{"d_model": 320, "experts_per_token": 2, "balance_bias": false, "n_head": 5, "head_dim": 64, "rope_base": 10000.0, "attn_scale": 0.125, "tie_embeddings": false, "init_std_o": 0.0249, "lr_head": 0.00466, "seq_len": 1024, "train_tokens": 281500000}
Below are experts of layer 8 (counted from 0) of a mixture-of-experts language model. Rows are named down (a neuron's output weights, with its number) and show model dimensions 64-127. Each number is 128 + 24 x the weight over its row's rms, rounded and kept within 0 to 255.
Before each expert's rows: a language model's description of what the expert responds to. This comes from a sample of Wikipedia text that the model never trained on.

# expert 5
It responds to: Person, role and group nouns or their suffixes, such as director, player, prosecutor, coordinator, politician, officials, students.
down10 [128 111 113 119 123 124 147  98 142 132 117 109 151 156  74  86 135 123 126 104 144 115 103 157  93 125 144 110 154 112 133  91 123 130  91 127 138 146 144 106 149 134  94 116 115 102 126 123 135 122 159  75 160 159 138 134  93 119 129 159  88 159 121 147]

# expert 10
It responds to: Bare spaces, opening parentheses, dashes, degree signs and dollar signs just before numbers or abbreviations, such as "(1967", "(D)", ", 1758".
down10 [ 99 115  82  91 144 111 118 161 116 108 141 108 144 170  98 154 157 156 154 121  99 115 188 106 149 115 141 134 132 122 130 110 102 124 145 135 150  69 123  79 149 136 117 115 142 131 172 133 122 101 120 150 157 142 145 162 150 108 181 136 137 148 147 101]

# expert 19
It responds to: Prepositions and infinitive to after verbs or adjectives, such as qualifying to, unable to, capture by, moved into, would.
down4 [ 78 161 153 116 134 142 126 154  93 139 180 131 103 138 104 129 124  80  88 126 139 136  95 123 106 107 133  98 101 140 141 127 140 113 116 131 117 124 128  86 116  91 159 144  84 135 170 141 141  69 158 121 134 102 154 155 125 132 126 128 123 137  90 112]

# expert 9
It responds to: Compass words and capitalized parts of place or institution names, such as South, County, States, University, north-eastern, World War.
down6 [131  99 146 112 126 151 154  89 118 142 153 122 139 122  97 111 130 145 131 141 124 117 115 169 150 104 151 146 100 103 112 122 122 151 119 109 154  93 102 160 140 117 158  93 158 120 135 109 134 145 104 147 109 132 143 117 106 161 136 124 144 129 134 142]

# expert 18
It responds to: The, a, an, his, its, their and possessive 's right after prepositions, such as "in the Battle", "for the band".
down0 [134 164 116 104 144 113 139 123 127 118 174 116  95 112 151 161 113 105  99 119 146  39 147 138 107 136 113 126 128 120 162 131 116 153  67  96 124 150  84 127 147 150 128 136 155 138  84 149 130 155 117 114 125 130 137 154 156 122 143 130 125 123  90 109]

# expert 4
It responds to: Prepositions and particles right after verbs in running prose, such as give up, take out, founded at, published by, with.
down10 [140 139 101 126 109 107 104 117 105 112 130 121 106 102 137 133 131  95 131  83  99 109 166 140 163  99 106 140  93 151 185 134 131 106 128 128 127 116 132 141 141 143 122 107  97  94 122 120  87 162 107 111 153 136 109  91 135 169 110 126 120 149 160 100]

# expert 6
It responds to: Periods ending sentences, heading closers like ==, and dashes, semicolons or pipes in lists and tables, such as 2012. and ==.
down10 [116 139 139 109 116 129 109 111 157 123 152 106 141 152 117 140 147 163  96 126 143  85 121 146 148 134 134 131 101 109 155 109 134 161 147 124 113 116 122 123 101 158  81 103 155 177 156 143 139 123  89 113 145  92 184 153 141 108 176 121  81 143 125 147]

# expert 11
It responds to: Short inner fragments of scientific words in species, anatomy and medical text, such as ventromedial, peduncle, anticholinergic.
down6 [133 104 118 156 124 135 142  81 124 136 147 118 125 123 126 156 138 166 103 100 101 128 103 106 107 107 107 132 119 104 104 113 106 113  96  98 116 159 132 174 189 122 119 108 109 106 136 133 142 136 118 140 165 119 125 126  97 137 133 105 140 113 113 150]

# expert 20
It responds to: Accented letters and word pieces in Slavic, Hungarian, Romanian and Turkish names in sports lists, such as Aliye-v, Hlope-ț-chi, -ová.
down0 [ 73 108 114 141 147 136 119 145 104 136 157 150 146 114 141  97 157 142 111 126 143 110 152  98 173 147 139  96 101 133 143 103 138 126 100 124 112 124 130 125 117 101 143 107 150 102 153 157 152 161 145 132 124 126 173 119 135 120 127 124  98 127  94 129]

# expert 7
It responds to: Common nouns right after the, a or his, often before of, such as role, population, life, shortage, presence.
down10 [100 118 117 121 126 137 116 130 132 149 150  72 109 121 127 153 118 129  95 142 139 117 115 151 156 131 186 101  81 162 134 153 104 136 122  99  88 158 126 118 174  86 136 145 167  99 165 102 100  78 130 100 141 126  80 132 158 105 145 154 134 131  98 129]

# expert 2
It responds to: Common first names and word pieces inside people's surnames, such as Richard, James, Shakes-pe-are, McPher-son, Kie-ff-er.
down0 [142 164 125 110 149 155 174 103 125 132 131 150 137 153 147 163  98 154 125  98 138 158 168  90 110  99 135  66 119 137 126 133 139 144 123 122 153 139 144 110 149 115 152 111 107 159 127 160 151 174 143 110 118  97 110 119 131 145 162 157 155 116 151 170]

# expert 15
It responds to: Words and table markup in album, song, film and award articles, such as album, Billboard, Nominated, Released, table row breaks.
down0 [166 120 150 143 106 174 122 136 155 117 132 134 128 133 149 113 164  91  99 129 113 108 114 106 141 116 154 121 128 146 137 118 142 138 142 130 155 115 171 139 135 119 117 126 107 117 134 128 119 114 104  96 104 124 144 125 173 128 116 151 116  83 145 161]

# expert 16
It responds to: Word pieces in the middle of common longer English words, plus some commas, such as repr-is-als, conf-in-ement, comp-il-ations, pr-ay-ers.
down6 [136 157 127 127 128 138 116 132 155  71  85 162 150 113  96  96 165 150 101 135 117 149 130  98 135 126 121 130 153 129 113 151  95 134 130 126 159 158 124 132 143 141 132  94 146 169 119 162 130 110 162 153 101 145 132 120 162 138 149 152 160 141  91  97]

# expert 22
It responds to: Field names and headings in infoboxes, such as Born, Coordinates, Preceded, Origin, Allegiance, CAS in "CAS Number".
down4 [129 122  77 117 124 131 102 167 151 131 129 110 121 160 111 121 113 135 168 119 119 123 138 109 158 122 147 144 107 129 129 118 147 137 102 157 104 133 169 143 127  69 136 181 154 153 118 139 134 172  90 138 101 137 191 115 156 127  95 128  95 191 100 152]

# expert 8
It responds to: Capitals and word pieces in sports tables, results and infoboxes, such as Bib, MF, FW, Win, Loss, Candidate, Pors-grunds.
down0 [174 106 139 156 135 106 133 132 131  82 121 165 138 140 129 127 122 156 137 161 145 144 158 130 133 172 132 123 106 141 113 137 132 143 153 116 137 149 130 167 137 146 109 129 150 144 145 165 123 191 130 114 138 160 134 137 107 127 134 117 148 151 119 127]

# expert 3
It responds to: Clause-linking and, or, but and commas, plus subject pronouns he, she, they and who that open new clauses.
down0 [107 121 123 133 144 135 128 123 158 144 142 150 167 125 118 108 109 141 140 135 120 106 136  93 156  93 145 119 117 104 139 138 127 113 119 158 151 143 119 133 145  87 112 154 120 134 163 123 140 134 107 103 123 136 146 137 118 107 113 154 122 147 124 142]

# expert 12
It responds to: Single letters opening a word or initial, often in proper names and titles, such as G., H., Fitz-g-erald, Turn-p-ike.
down0 [131 155 118 135 113 145 100 190 133  73 126 133  99 120 129  86 110 113  98 119 107 175 104 140 115  87 169 128 109 153 152 120 146 112 114  88 145 159 124 152 138 157 139 166 137 181 118 105  91 129 120 127 144 121 132  97 135 130 104 140  94 148 141 102]

# expert 14
It responds to: Digits inside years, scores, table statistics and LaTeX math, such as SL(2, Z), $40 million, 1996, .100.
down10 [148 111 119 108 145 143 131 122 103 120 162 139 166 124 158 104 128 118 109  97 134 152 133 136 143 131 145 135 141 106 151 115 119 136 106  92 105 170 172 116 104 147 101 155 116 154 157 125 117 112 115 154 109 130 131 109 120  94 126 158 134 111 165  96]

# expert 17
It responds to: Table cell pipes, month names after born or in dates, prepositions in or on before years, and coordinate second marks.
down4 [131 117 131 128 151  80 140  93 121 115 152  96 142 140 145 154 133 109  90  84 132 124 176 106 111 132 100 132 132 138 128 121 119 160 178 131 149  98 138 145 133  99 142 129 137 117 129 145 112 126 144  90 130 149 134 152 118 107 142 136  67 142 115 128]